Experts of a small language model: a variant of Adam for the experts.
Below are experts of layer 5 (counted from 0) of a mixture-of-experts language model. Rows are named router (the router's row for the expert), gate (a neuron's input weights, with its number), up (a neuron's input weights, with its number) and show model dimensions 128-255. Each number is 128 + 32 x the weight over its row's rms, rounded and kept within 0 to 255. Numbers have three digits each.
After each expert's rows: a language model's description of what the expert responds to; "mostly gets" lists some tokens that are sent to it at least half of the time. This comes from a sample of Wikipedia text that the model never trained on.

# expert 48
router:164070189133143078172068100118110105098135134069139147127159131110146095110098119110113184170153132131168138083114122091085124125141180160108092100089128148104069101063095153170152124137102147132112107135135092138109121104110161160145115128164100168135173121112121096113116117061122187110160107117143090114184098053142064086109113162124153141127123101163165165095101163107110131048120
gate0:159111129078185116159114147161105143140109092137096124135141153137140125080123107163160162101128085163148113143116163142150117067115069093135147084131148084110151124115095092100100107137132132184099131107162116144130135155166149169135124082114109176122111123113144172166166148168156215139060157061086088121116169119140092106144099156175097126181103158140164094124085129147173182122124
up0:209126110074132166139087121153127074140131094142071064157166119074154114139142113101179141142151096156104197146150166103123203115128225060152115135156147142103137115138185090204079116125126141139128126180098088099115069192173161169171113136123142149161149108097125147124148098169189145116129147110118118155145153152116064141158126150184168176144132127138116061147114152101163138141010
gate1:148155101155167088148085160105163087134148108102181093160090133139089092119076106114135124144143112153105119114134081101153153139050106123136159113129145101099100157089116160113163133092103180086078129140118098175147125117171140161126151133146122163084125079137097126089156086119159179102139084155157119133117168172124105094117052166138123236192125110087173057146115081101164204155141
up1:138227105131146112135121111112092132077081147077109107090170034104139123152162114160098078083108142136092184112114158025119105129171121113144178063143129115157169114115127135109107214105117124086158046122125092106118069120115139059161177147108149070176154132169168132171151121124073085123094162083067138166195144069141098175103128117150138125103141097127062073116132143148110105141137
gate2:165093111085156170167100118172101123117122176124150118190150173115153139091113136108081159133109195124136158226185112114224064135126182139150090159173119096179094079172076083079147113175161185132167081152123155097125129137143110155151123147093103151128146086101142122150122125139188190106130086133184104115153112081147152097155093151131091123154095167149138160095144062107106150117147
up2:107158061105097122096090152115115104114160031112103141114149104132174131153114160131132120174121159138146137145088123117139113099111119139066177131074056150121166162098123164134128100133133056131177162124101189168163114158130156121126134134146117168043116113239160152142107112194160130114187169116117119105103096068103117181142208107103095149102136176142143196136098115119190067132117
It responds to: Infobox field punctuation. Colons, line breaks and spaces in infobox fields and list entries, like "Province: Udine", "Preceded by", "=== headings", taxonomy ranks.
mostly gets: " ====", " ===", " Preceded", "Scientific", " Phylum", " United"

# expert 35
router:137121134139142079094095075112163139101130127150143099114128144118119073103151150179092092105090136117130106140126147125078058128143122110176148156136161154161126122199087110142104119062102145194099150084171174155112147076062123119137115176119107119100133186110085118134133088127165154125133215141098161154172146134150092154090109118139115095150128116099106127089099111134134184117140
gate0:211145152068094074199153113178109176125061182138150123178131130120103125116121142143074130184114082120130169120149142072102156062149106091179069125171148175119152128100129107131195086160101086096166151101125143120133126121123117149065111146137106063135135118113130122079132124122164065131095128176140162129122097097172147209126167207140146098134191149130113105168076092093119148134095
up0:129101144136131150117113047076107088146153123115142130100146106162132138094139079106100146083132180127115163147140158171167091201107184096071124159082124103073168160078134136127025146114116127141103096138089123114145182189159089068088117110157113154147133143073113187100077147134098137087079158168104129142107119106156141107127117120128132058103175095096115060153128161158042116155116
gate1:098172110205141128084126161182105138100158077138193100143108107119111148148141156128209138121094091160137133164128110123167123092135132145114129135142177164113162136120142161073157147159098099102224133123174143103115144140137099142139154157091147108116110123148084146144107095124067099096132146118084162111103173150110128122217141113144121138134178110140128090141211092121110142125182
up1:107161134167117138124094163228097138119173054124191096164102131106134150140138169124151140098111103132105125182144103121134107090147177159112131152163164171127114139133131133132160123135087131118195084133188135115095094134112085130138172140104141048138131102112071126156103090132072118147162125156100184093138186151110123080167145100147079122183129111123118029131219068132162165144164
gate2:138110153088221170103136071146155143133122168155132097170117119142136179122167106128101103109167140153089112115183126114194128177136162137087144160135071174087133210159130135144121125154199128093107132186082174097116144088105142084100140104136104106141122110128112140073105206105126090146182149107125140134088111143056111095133133134137189110117152101111111160122117032178094130130113
up2:155098132116081145146137113099115142187087091111116155102139111131107095161118122115181140069089132114122133201084144136120158108130081097073094113087122065130105069083098130110140168160122096114170059091108142133101143141128084142106129129087089201133164175183104095147158096141098160082132118125133095089120151098195132104148091155109098152116136119148147135175107216114162127115113
It responds to: Line breaks and passive verbs. Line breaks ending sentences in plot summaries, lists and tables, plus passive-clause verbs like under, named, appointed, born, founded.
mostly gets: " under", " named", " appointed", " According", " arrested", " by"

# expert 53
router:101139106136119102135061128147102088101140169178062093150151137144096116132164144082074170120051076086132105197157141143185102119141125112106110174158060165157128154128108081147095105128136134130109202123139129096126130175196155081184157129171110162107156135138117126156140155174165154128161132112120169180138150189098146051114164101133143166150086109185103085092179120144158171143190
gate0:129157126126106136068139092106059108160151113120118103168173176130094129125135151132100121085126102111187147142107093086144151143145097093107160109112139156149131177168157139148163115182080146119037080121073130160141142148083181081163137082139138146140121120113121146091174098108097176117085153094115146151123161147113118114106162111125130102069147136182169105137128086108128195137129
up0:159109169132128127146114098129142124123127120178152095110097045132140119066091157113126104196153088133075099130095127145133131079136148169151135154115099105034133074043036069096122108070151105139189126078108117120123115131114144134186137174115125131117091177145127154132133118088182178151174097156104118052107111067088133156148131158107141151157135105071133149172129113131190107106139
gate1:121140098126030091132158131139146106124105121114117111145118135138139144112174166123154205183131149130117087118121100143105223097151200159140159020135145087148101116094139082147062189119114094128166066150181157139137144093116153153162112103167139160108088126057135109190167162137169109129159089101146108169168120150107137138106105169121101070147155116147168103120095197139131203211106
up1:111145146131160155124115139129143142167128106162152130101091112076129083120077103114150048057152122132086121162072091095147039143145138092088074168078120167172124137180121153126191084126120138187136180111083139111128102150153114121109164161172116092174138125109091164097146132155123076143087185153095109160104081060153189141116119059140132178113097132112075137153155133052204066063180
gate2:138177157097154123210101141089075108038110145101171131109099179170117147067151164204120081180105150108099155144168121124133171089126146146179133151106184133100109097064109116082101170130126074125206092154132131141133121100144095136119105117148219092131104056044121158086093132095137140163144128112087131109141142138114106081114097129148114102166122074128138145176128154101065116105125
up2:074155098086088129141118093131063098092111202110138142145067114170138146152189164090101100111127102121126115140119115090124093069105151112110149156139099143147178089153115083162083081158122149154129119130150080126143093146134123135144149113137128221153095168112155087106160111103145124148100149145154059086076146164124165094141017087112109180135150095098155117112122115130121190109117
It responds to: Coordinating conjunctions. Connectors joining names, phrases or clauses, mostly and plus &, or, with, including, while, but, as in Elliot and Score.
mostly gets: " and", " &", " or", " including", " without", " but"

# expert 55
router:149070171148108109158122182140149105104084123125096090120175150167110123140115163147038152113100063113168138176105201088119120133123109182128104128188126144134152180108112077170110046154133144114161093105211136114203125163149181125166153104148046165140153188143112128164129136108150094131123089071084151097146174141168150106162110136127157149120134085156101115109163111101142159149152
gate0:073132143190111090087182156133088161079177083177165136095127088112158124173132144113106130139099178142139093127163161089099117177131125156174078146104053149135115187133121151100112174125140125159164090120180127143113145148121149149125139171135129141123118156090110105117083122123093072097140074136081184160161153078183130120116128136141151153100151114185145093139180142173149127187132
up0:140153135105131127216102126136152129150099208122135142179123136110046174077109084186133130090122143099150172113125115142188118084079130103153169107075168071089172125143138140109156106101106147104115162099046165146149114137139077118152084125149134145186158116174134175152094165160185114159100122099204096165128141102079146161133141168114097153127080092046113166138118127111082100085147
gate1:096118156136135145088084097135142105140087073127136200172154124159124153145118107115173121150103132122089086104088145120139084090149138141089073133132154120124099212127133096112174115141097169142173152163122131127099079142113174128143136134126113139106047118099082154135167170113120111196141124142148112110095168167096152120122117110073163166140147154084093152103153124092163136091184
up1:146096158102166082113138158139152122160145081127132088101101147109087107080115086136148144150127165111133104088108108115122159162121096131119092130108127083109154071113126151171070140119184099126113072171134126144180169175092075153144101135112137126174168198132154111163115129194123134133125109127074156090121065072159067137098130092102164166124124111127120188106057155131169159125114
gate2:087084041105072112131114140105087121116160129111132139093113151103148120164146086112135150085118149120167107101143084135113102155121156107097136101124118094167104130174184112150110147133124111193107082170141163135148104127160143172135164157152119134110182099127138109111111108122120112143136195152142100139178086168116179129183086169130140112124061162121122133166121148107122100055096
up2:097093088138140111144127101139130174075125148159172110092150073133174130137134166086084118148171154152153178108107129147075149154100157132209096114127074147159140119107141120128138189168118097136128114116150130122152068129158084129143151092105151123105132150128113095146089128180115114112144116136145057105215099073136114068093146122183146129147146156094188147153057082130099085104095
It responds to: List-introducing punctuation. Commas, semicolons and pipes separating list items, and words introducing examples, such as including, include, such as, especially.
mostly gets: " including", "',", " include", " includes", ");", "\","

# expert 30
router:161140116120180120169111146162193091118105156181144180032180152111136133162134143164114116112141149109125157190091142066160127118167136106078062171095139197098150096139108141171135108168099156147151113123147128130174140098110131121087122126168131100119168139169133157139141185181156100128175139162105154157135149074099134142114146133174101139127102142120119083126177102072170146086082
gate0:138131084128117100106068159145120119133121103179154106064060042099137123165154152174192149192055141126124132130099190165113110144148088129079095132143122132115078124124128063225161158162129133064143121111147109150160150126076194149203090120160086103148157114118121174178113137116124166123104132154169094124131138157123194122122136167158198170103151088083095132085128100125120133137107
up0:086163111062115057128129114088123112083154136069104177101130109181051107129114163159137091091133136110133103094112090107108078171142129130156118125214132166152077177100152140088137133105164063117185085167073135103157132074087158145131072159116154093133174098192107040138214086185121119147158143122028186216136142161078136141086114117124147144124128147174142123152141138117124156146146
gate1:170142128159094119143124090083172139131133123167163123133143121158129145127103117113089203083123158131100151174146106175104082096165077167119118142160114139151112111132147115090100062090119110151129094116042135133124122120143124163147087156057148117033159147149108151123107101159116158126112106168123139155076207068128123100120146112125118130111102148113110191122103110122089170181092
up1:145070132071127147081099105147063053102140183113156061092122142149165162112188070106114093125164138129112140109106082116106109181140124111154089136156131174103087182156175166135065118124142136101086125130145159165087126182132170093115188116144073155073128092036162092136180088104100140134089138133102144083054108177203071165136123115098151119129091165161172099150101115110145165071116
gate2:147141098130069135117116121095157142093106147113169147140147148133081156125146099112140094127086123135127182116160117169127133180141117183119102160151165158173115164111143120124095132155153091119182096111130195119120110115161112098117156135145134109122200107146117146160124125142157102125105142120148067123171115076093199157160117104087112142120112130149109186142114101152113137139121
up2:106139135150149138116116139158152142182120115193113116097142118137105138107161134154110180118096161107078144131105135107168090151156107135094167109170129151135113099172138134134093063123140121089104093131142137165160100162175188125114069112118121048112148049097064100043136132183091087136158103168152153110133057171131138150136159124191152126168119134105060110121113148108124108097161
It responds to: Prepositions after content words. Prepositions and linking verbs after nouns or verbs in descriptive prose, such as of, between, near, using, located at.
mostly gets: " between", " near", " using", " include", " contains", " below"

# expert 57
router:075162130080130142084107070134154109122142145119157078105091088104078158145169130153202120146094122150152137112102082135125124144085124119182123120153142123114153143160107166105094098153150168102094110117088112156057119169125096153145126120170071130129116153175129107186073111142117121109108073130125131133154082153163133207089097098148135129165150191129173104181096123089177120137123
gate0:166128133148119094121122142142099129179090190128116114080135136109100136135152176099163145139142134108151091074141133192106144145132100137188134149197135105119097070174184136145124129158140081122055101124100090099143165072164193122166151139071069113146088138154115082123116174087102137138129106102158171199134109127135078183129143172153158091097101122217163169152106155096121123163170
up0:164123132104139182142189084151190156149183111156118108179169145116171112164161078153127098084144096115143129156133119086129141181097143149104146120137089165101106128147059142141124115077132232220095120103153085112155127157095116057072078123134142173182149146150147138152186113141081105122107107179142121104144090122096132167124123119130104127104201079139090102126164090186110151189106
gate1:157139135148130160171128088091138196130105156175067109141143151124163168090184129125096110238086177149100126131132123174173164167166137135187136148148089108129085158122136117146132129096175103054155166070144175114133145026100123137118163107069155117200100096111193097106067130151124115143150125131126123124151098110118152145119148201091171092130113181212129160143147108097111098081119
up1:116154127122144088055136162148099126102144069113151155097160122134145104159087154073144172103138053080150108123116152137072131068090126095078149125109146130120157083140144149116119120116065098224085066158131029112127162153177170113162131157122106156064172105090079142147155090123093131099157112063149120143112140190146051122098083117133048185126152089096116045104112121116101157176170
gate2:127139128129152128153148140119120130077079185151128125202158121116090153121145127073161161169150164148106175152110161134161137074119133070062128091145141117146132176136117117098116223119140163109168132153165151148102101142124124146135105108110129133147114077100158157107087172150143148064156106163095131058173165128148157112142135140159108094145081186120155108138119058140091081113131
up2:100167096176117115159197173140105079120066117150160130084133109113165104085195187139139200105172116100129183138114144084100092080109120131151202150102121149078084144122124140156138187131102159117168190105102116076133104142120150161098163096056162147135102175153155166151102190133188154087090124146162098101152126121112173131143146125064147158098112143146112152119091105124122115157166
It responds to: Birth and death dates. Spaces and digits in birth and death dates after born or died, plus born and died themselves and biography headings.
mostly gets: " died", " born", "born", " Binomial", "History", "Species"

# expert 11
router:152133139117086109144145151153104171138107152057166124180176132115165195096177110119076171119165135136163153136086205177063118167132082169120153063183123109074191152054120100153145157122138127095118163146158099124189142121096079192162103081124127129182122136155168085089142155100178168100168137076162101110156070127104113145084138125107177160139178164089148084097069106143111066183136
gate0:109115100128170080134118118119135161075148167097127124103112100165112089180112165127102134136140114124110151159113158103100128150184130171195174121186132110076165134153143139097149150161081182121113121175121188096151140102133138115178098138161071097075134113132170057134150152080176107152137074110171127091166091045135090169122116155163111128119139016137097102134131146107165121135112
up0:117086167147145133182124120128132077104150148122106117146138127113141118158110117128126079180148160133163135094058123163110106115190141092160084153090136128097126191173142153112102159145078113138089123131107169112158137084081139121154106162133103102061098088106113067164110137131156097183184076149119125115152128088117141200101140119136154135110083055164114150151091153115133144171121
gate1:178149117181068127104098192162108132152163085130184082102150138098173086154104123118117163140130080130139119163139171138187099149130120173144166155134093172132137108138204139165152099157109132134166081128116159082156161109097134149170088092153159127162120144143047189078153171111164087127181126126110163124182163132077131210156119161114155169162158065080105118127134124135130144134153
up1:163110146037155161118116134125131175142145076126107130167178139146182210076128090157161107114112155148123121069147121113064132166106134128166155167159130128122141181118040115145100159116128045163130156094119169095067132122152126143142126155149181156109127057137083062161103117124103107104126145120042078184063138099089138105123171182114136134091184186154164153161119067162140109138129
gate2:123097146150105121137087153157105077122136145145068152162126065131100165107140130125127113109114122146180164105129142157064068088154104124166062102138170086107091129104134131089141087141170161141084158103093151178171163129202142125065105138109117151044122078173106089150113159068115120118124127090076153122176108182069093132158161134177134101130164133154158128121141175133080109161153
up2:153149179141119201156091096116179115135150126145076108122163096162069171080094119052086128116135145129142170135160158164157080152143129124126104143182128144151105174151112107130164104230182113138081113146124094169168156155151150137164105155185119144140157105105128120185107170193086043138093164090100161093190110134159176098167129179114143170135137146164139116128144192146103097140192
It responds to: Football career table years. Leading digit of season years in football career tables after a club name, like 2007–08, plus Apps, Goals, Pos headers.
mostly gets: " Apps", " Serie", " MF", " List", " Goals", " DF"

# expert 6
router:135171157114140104124105151095130151113147154113120102089085158172159104138119109144120127147086106116085137163187127089172165052118096154110085158124082108078131200148115132093142119156114098112178211133127134101114103145122125150143163096135101133095135129187140130093170096076135124113132100145111140127096112104089113093118103161124189169142110157135092094105129113148135162106171
gate0:135170139139129127101162132140120129132116100124144085168092177117090091088104080118156105123057163143090161095135180197172125123125120105056124158212183090134136129138132138167093127113140162120195093151226122165082138109123108142085125155122123140141119081174138146113097188095087120147099126187118128119113131208131224075162188147112089103141190136086141069135109177093130129092123
up0:098095106175126106132103154134143118126155106132161143070092118152082110105127089117095103101183100143100137107113104107091129121111135120200132122093133140124099163135147090134103176073084077118097191107106118101090098111122103099123122092140151144121150128089154114139119136120092145112175174089166111169164138169147122126117148148156146110140088138164130139095163102140113171087058
gate1:098156131135104136101105112118129116146120156131102109089123122084119162076125112080131160056124144156172167084161144137147179121156108092098154096132213127156115114116129134138136111107156136174165169111203119098126046105134204162111151149146098164191149190160121116112154150159095114111127156110072140162163126154116150188098134133125146185149102150151186119073180120120134166155095
up1:112172142155105103147142147114094071174088146142094090071138131133137182101135137089127174076130125132159166087182192131130167078179076109121129108142173148110134111142137185104139132122141150109143147071183107117127083100189176153093186141151115128182170182128073146132175132134099155117144138125120112160215189116073084188140076110144114213143104146116121124089199136085170163130121
gate2:138136134163097157099104168153151145115159128126107142048130093137098119066082058150159104124124158133122143096107127141166122117089109071149108158115091125156099140071159129146123113156140088142145114134095158130061125118133146136119085173179126080156168166193084142197156141128117067124095165073108101168127037126057129170121167122079125107115121130228131158097111174175139126118105
up2:109105143117115187091135097119100152158146125130119115082133087078158120187125128122155071146131095081104113168132116142112113117160164105113140103180160123125105067229150124106117121183100163132137102089179125079150128190048158109129121148092178111163106112094115105106150128130112177105195141147133203112144098097194101153130134123142096074109113101147101128191114140147149128171157
It responds to: Sports stats separators. Table pipes, list dashes, semicolons and minute digits in football goal-scorer lines and racing tables, plus country codes like SWE, ITA.
mostly gets: " SWE", " ITA", "',", " CZE", " ESP", " GER"

# expert 33
router:162132141163118174179074154171124134145109133086087096141166152120170120127069078147061087083125069112124160081130108125107144132129138189115150189131091127130142177109123133170208124118095102126148128149155115137099092133074189112119175131143129117186153167169120111145064168189109115127148115100195098140175146093098114045124145161129141115141112134143111087086147099141127190139132
gate0:146146123123143163098085178144094119111117101140158145091156146084152101072162150088127110140131113139114111108121126112180097165115138086146090175133080179132172152148176134187192089133152110131108179118155115148107158103109159149152094100083090170146126141125170124113145141175154204157084227111148108141093102129091110093141120140160073159181181119149123061102129165089102157144100
up0:097091134100145121130099096067156142158115130039212134128116155101098152178115137109122121076078143136145102115133120100163131105121141111137102198086170117090103111128123094061109143139029118177099136156108066057174122114082111081136124135098182148102151126098128164172141110061128184150149152189169129154107127142128126140128104110120084096180132153074122171122193068085115131123075
gate1:118147143154089131172165161125165170122103141112127160155129185065137114122106158129139130113156089137128064096090072121160107046087135117177148155176157171148181115122041121153151141152141133120118116123167092080192101098116168133086159089110166112127130149168152138157110143093116061084196154143110189206077117128083167120211107202183097106136144157122106115110132215102093136155128
up1:135116111124138096116135142141149213135163161171142122071082155119094144183153127153153180177062164129053128127148119120166174177143118152076152133096084121172144159100110189165136085108120147137134153124128167112134171127229155111174132148157061170107139106110106097093150181139140133075144105134145134050108193150143158136157135161162170120178086148118130173184133082170176153145153
gate2:118112100126073136077182139180184145129104090126180179185156117206119104125165101131063162133150126126174094105192137134104140130123117137137078064184144174116144075111115163173071192120152146086174084157074117127124119122141144095096153093134121086049136096105105086113151134181099090130155099116080111187138146094165156104163141094112186132157109150113104177148112079090114082148145
up2:136144154171104130153092098154073147056122130139086115108083125110099191127199110134143156156092147134122190170200110140105138170123147177136139182118114070136106161118112165136134107200132144170147089067152186132128058113151108188175188149155111150132134123154122133069119118147150063159110128176182127075136139092133172149199086186139129142125159157145106119174194121089117169097143
It responds to: Punctuation and heading markup. Hyphens in compound names, == and === section heading marks, table divider rows, slashes, en dashes and line breaks in infobox lists.
mostly gets: " ==", " ===", "|---|---|---|---|", "_", "/", "|---|---|---|---|---|"

# expert 25
router:155113089179086128096101091182116128132163124091195172170183102092132135156118146127119128111162163116144110066125180101101084095132148182160139079078124169062166100143158094136126092066150180092152124119184132117105158118121122146165127152126132135176179123092138107068144098127116107128113152151142126113163138097153075129171155083057173167134087115154140113126098149095167084161189
gate0:142131164189106134090143114113102149125128110069134146124138163111117081188142150125060154123124143137154155165078147116126189168169147150063157085094192092118103168106110098111112135166119113122121161190092137116161160130146137141120162189186119106082121128083143144186156139135162118135108078065113088083121163106106116170141109087066144155058109115232062101061155109097122138153118
up0:053107110131178130115125167180136135153054086129127080121133146084098064104155128134128127139122133138161093126158159136106139163090123082158107095120168082152138101109121094170130178120139108140148154105152108145120122144105097106147133084103081176124150171135138129121139109111158114137085137116151144151092108170124175132130112081099078149136103145124180174189125156125136134162171
gate1:147147170145108137183138152097163106112165096108147152106163157134135127106142136115138122133123158131112154098168104148118130149074163134189154169216193161150086107095109197117166161162159140146177098163107099152142080202201152138182152139139106078096172118172136142134111098190113136094052093101150150126189118075114086115166109141107139149124126122068079163110150085151082164117137
up1:148116112123176141164100108183160083147112133100164155150094133145142125107099144167122073142121144128160139137074145124138131161120062083119101124078152111173083164155075145133160139176122129073152100082124109138135110101156111089129130103104180144191114145115093125088136156128068140109127161150112119114108133129164100118116097146105152109187103149116182130141137200171172078125115
gate2:137068136117128148156105104104109140148144134092082118122159140107111104154123133156160128093194116131092097111165125127151093193197165129074164116063118155135153147143131124079132123124071100160116118121186124135180125171110076118122132205201086076119113182165085169152113118075084125120133156163051124134121111096137088136129171091134172074117140112148067101145099175131137156152163
up2:178126160173100117209112155108173104152137093157093131153072170135176066140110117201134127130114079119100123099132105115080126119157113090126130168134065130094134127134134181146162075100153101189138103125126134170107068030100186083121130145135059076209126074135109078159166163122059128148148118134121156093077119153117075109122220139172152048128184135150133093123104194082107160109180
It responds to: Line ends and periods. Line breaks ending table header rows, captions and paragraphs, plus sentence-final periods, quotes and closing ")." in lists.
mostly gets: "\n", " \"", ").", " List", "\".", " Title"

# expert 12
router:102142120136197056130119137093144099037180214152129163110138140149148118113090171173138105102136121109222142122139124137064093125163118126048131160140078132106078117141193081144170083099148081114150174148158145069129166182137118091129139074160107073110140154139085142114115071126109075131152147178140151203110162112165116108132174092096103127107124155081138135115177174086135047105143
gate0:112057140056165158134147126145138108159126148145200147146110130094127115094147120076130105169071152123134159161160114134134075150115151102114135151130121133063111127152086149110124110159154131113133149163108099196129201112097100110164142092117151123093117115122138152135146125156146193100177127136147128137172131137102178087108105194113099159189101117071104112150116145113159113095122
up0:107149186164162143171134094128147084057149161147137144178113118075141098097155157181052049136126089121170171133117132154149177139073127151105137158145103057140177164159143098169169167137152091140128091104156149169116118163113147093125105136088164145130146117101163147096136094113111088113129138130173145119189200089140132114105076164177137158174185145125100091176122100191129118147208
gate1:170113168069121152080103131127119102176154150113170090126087123153097068117153095153147076078095051112119116138107116134129087116108079148151116103051201145187078121080039147153150137098162091099131097095164083187103124177086090087150081168174159156211104148144144160125131117132125124088153133140133147133137137206146161177109085106177141117180141123093185164148122062129118142127122
up1:106164144128099142187102167145124156127103083119130145091176126160113109090154170096112124144194124126119150142042168092160171103162149121128129121125094171122133145101149107134157161111086152129125131132153162125097116125122141106146125118132112127122118120138118140154151132112136094170120178124060032129125120126128124150161148124136210163110117130107116113097111209107080183072079
gate2:210136085124121095144070203095080153179113114098109128160109141112137142124178094143085152180155164142095140081159122115122164196139183175172092122156116114176135112141142150130140149086133118094146198154123169102125098129096093126130145127142114097180129128145163160086106209142143078124136112137146097134140127134155130136121119137097143125126121130104149132121145139100103164147157
up2:083035095168179086096112096147111062104161136192161109129119112056125141187127105145109073135112104143118102127232102149139166153145114080150106167141101163164126116100167169122119088170144083098130101156132109145085152135099107130106138105142086133111165105107085099101146163128099133154115097092164094164132174081113099104184147096124095178148117156108127106115088133103138095100110
It responds to: Infinitive and modal words. The word to before verbs, and modals would, can, could, may, will, must, usually followed by a verb like be or make.
mostly gets: " would", " can", " could", " may", " de", " to"

# expert 23
router:132178145129096096098165078107160115170085085128111148139164107121146168092115151097169103120118113139096131107179133154075158108068101189162152089114168110121134082106132112061109109141095116101153125149161110056144135150135121127133117088181143091115147125164124157117096131106136070174129115158139198174032137091084147122130113156149121146117158089120115149181149146099179111166076
gate0:187180188133125150172165158136116118135086099151192143141095143155182158082129089143145180115187052142156179118157114141169126190167113137142136106102124182091106167076139116099116118103079116100135133143119073084175130126149188171117125121146120099084113107143109148071178150112112159120136133050158183087120134130149124178127112084096134199111087134103217148131111087106160122190082
up0:120073112169132109093136101131142195106089116132150160079159041148092187111117118096105151098117113133123128181148093121085137092163127157093096156113096167096172092107120111141073113140090115154119139136140123093150147099173137180093147111194091105125110200099092194079103096087139112105088131111119190133155191148136174162140085051143154148092154148089153156153111134137111132142169
gate1:147061164183113074173147137076125186128133077152159147069079155115096172133124148176103154201157142134151178073152122106127119212144114121136113119084082199081180122089129138116143130124182100126137170140153144099173191114122159128092124091150117147150136116124138108052139181158158078125154114079123169100098144122146193159147200134161218192104194090103105099108160116118103085146184
up1:106069128113097113074135092143175109133103150180179111134107088133097112103122123100076129150099042143132171125174123195155159135070093124121177092166080185149153102112085065100122109134154155171147096147135103095136141129108133153119122114174123122147108101124131176136099160152190094147160109120155144118115090122117152138123125116133117127155151119100130108149117125135082132210127
gate2:174132087179106123123120144167047127104088141112070119130138116108106113149162135112142083126133155134134090166157183135132115051137074105087087126136149111142081123157105065124118142111231095104138158142153100079155121159113086118145176154082150158104105169139165150117152171146129171127126099118162142171108092150109133142125085112086107140107138128124139088159159174118124113129117
up2:098093132103119101143208178069177126146121118162172142128121129115151174119108139127127154078141145122102183085105114148087154195102127141165146143159112089099147165145163140153123157139104184156114079161103109139087130142159143093127125105077137146160139081132137109125107087167090075232162137133111140118157148153092127131134162150145121091113101178116040207134108093092097093086143
It responds to: Numbers after spaces. Space or leading digit starting a number in election, statistics and census tables or prose, like electors 10,334, March 18, $.
mostly gets: " Candidate", " Turnout", " Number", " Conservative", " €", " $"

# expert 63
router:158167098137121112153087160163124060095122149168136198088096145131122119121119145105104135102091151114104137162092186095119115137101150111137067125062131131075119116113188134161119159176145117185179103139128159083132135087119088122055117126110122109162117117119129090188126175133132097175188162130136120152136152159135093148174158123125080093149085111114139136133141147061146102098139
gate0:164120110106093170156108123105069104156129199129087139144092146128180061083151071185078054103112116107112120131159181188123070172161126104124134097154069113120088186084170149152102077116131140169167170119118138139158160171161065099118139154083105139138120148139136072146103119131195101138122085078170151144136080119157126193148164148095146116157104098158151144153122209119153149093155
up0:068069103089179077082123100103159139147145122134146118144148129182150096183080135100133234035148156109170133167104081144124143124136157103157098114141127136126124118138097070092097102115064106082124114083127147122118077121100114108137129177129123162092122134137098147091167118106112088088116101185167109180153116105084124108103049032113104203172179125102131105124149052150114152126096
gate1:179145145171140185106162102110180127145136182109128148093136169111170165174148122147135150202142057103085098117079125150110080149123141139128146155166174050186091130123119169107140086092129190133140219184156145126134078098154181127139141107106114150147071177093127108071132162186094153149146103084137068094066128157150196146161145142075152130152078060108094141119130159153160075156153
up1:059123140111114084128110106106119112170186145115091092175138111177097155059149157102155155023137189136158164094149142170141204096156129065077134069103104162113143165117113096147077139110123128142087143078135127133088108152163055111110081173166118131124135105126091101150065104095125154103077088124081158143165139118148063138144116099133148165130150169140141123067077089184144159126188
gate2:135128111106123135076116140154116173161102104068151149129219153114162129074129146143123128132157130131118131107198135149117095137110079136127127078106069089167156121077106108139084135130152160096103067087113093190118197129114073100137150093160164054146103164186103109155144103072163139081135130157135145098117080124110141086206122071154071131107147147136110132138107128113136092183091
up2:166131118180119113142113147151118154081174153086121080112143109111142171157104181067067124074160073136135158146111104111110148132076114145120138127098138132082160129094138140157120118124112140121134162146106141092138155149165129195110132104093077196141104147122130136157188122167168098177195097076166160154154144119093146099136151169106176141080168121064111188127112096091156168123109
It responds to: Main clause verbs. Past-tense action verbs and auxiliaries right after a subject in narrative, such as had, began, made, published, took, traveled.
mostly gets: " had", " began", " have", " took", " has", " make"

# expert 29
router:149088118136115122155064126189123118101096141086129134108198135151158125106084141173073131081135055082144144101121160114086101150126137155114122135166101142141129166083127071152104094158109097125133100100107118122206097112142154114174182143175089140158149130134078144169130135151163125185142137101115162063146177186111096089141114130163114119173097123120130162140151106126103144114163
gate0:105100080082102133147141138092112125122139113094133142126110126183068151185128110202139136119118196105163093129163122206130108144110182129102096112141149146148144152149128134185120186158162125137122083118087128121123146134124156129122113116167110078070119158117122076118114114130147129150071127134121137126119147133142181115077147123102128135152106145165080163161123082099153171102053
up0:122172175103163119090125126136123125170131184150163127154135121122077110121122113132116101169093065129092146133190111134068133167180117131108133134149164119075080101157173135135158111093095154026153104165108132140126093152146090134108123150057141117145116098147096155126138134139049109119169141091140159157182136122141138171151132216154163057124160140099136098151063109168119112165166
gate1:170108182200092102166120130139135081060085153159139147124124087250161132118115186103065161104151099111145134131105133113129150096090103175211126113161097099153140120148199140087141124127147086174127098141089081148111157123163153164104129068162136134093140175086108128173112175086126174136098105082127143129107141140134132099094101075100119122151127116196160087128122112088097134110170
up1:119147136075098112133115156144117095072122111149079142163175093108162165178146110124181162144107155121116123117099109101139140144166022074131107164080127131153141167110118184130137137129107094150118115129139180134127098162167109130161167114168115144139168111169073158086154065141149081154110103149111112105152147138150100178143133137086143177141165168102113074120186162138199181108189
gate2:081110102132160117124107135108111155168171093072108173077053086101095089136088208106109071204111179156168068126088145168188146157177127151118144141075147150143124125134153122115162150120135144064110232119106086129135111129130201146182128122120078131157122089163109126143139134106166139169180156128129105167130089157059092082084139159205130130129122142110075133144185124147129132144132
up2:068153090119134117105119153117087198180177108082098168090075130162123075122142188084140138125122174133158166138127175159172179149134156143118153127102124173151090113122143091101176171144124075083111186164134127126178098105170189158161162110138134151112132158112106149171092147116162108171109147101156135158150128166084093128066161165125152091098109180153099072194125168129169115189098
It responds to: Commas after names. Commas and comma-like punctuation closing a name, place or clause, before which, who, and or but, such as Bear Mountain, Lake.
mostly gets: "),", "\",", ",", ",\"", " ,", ".,"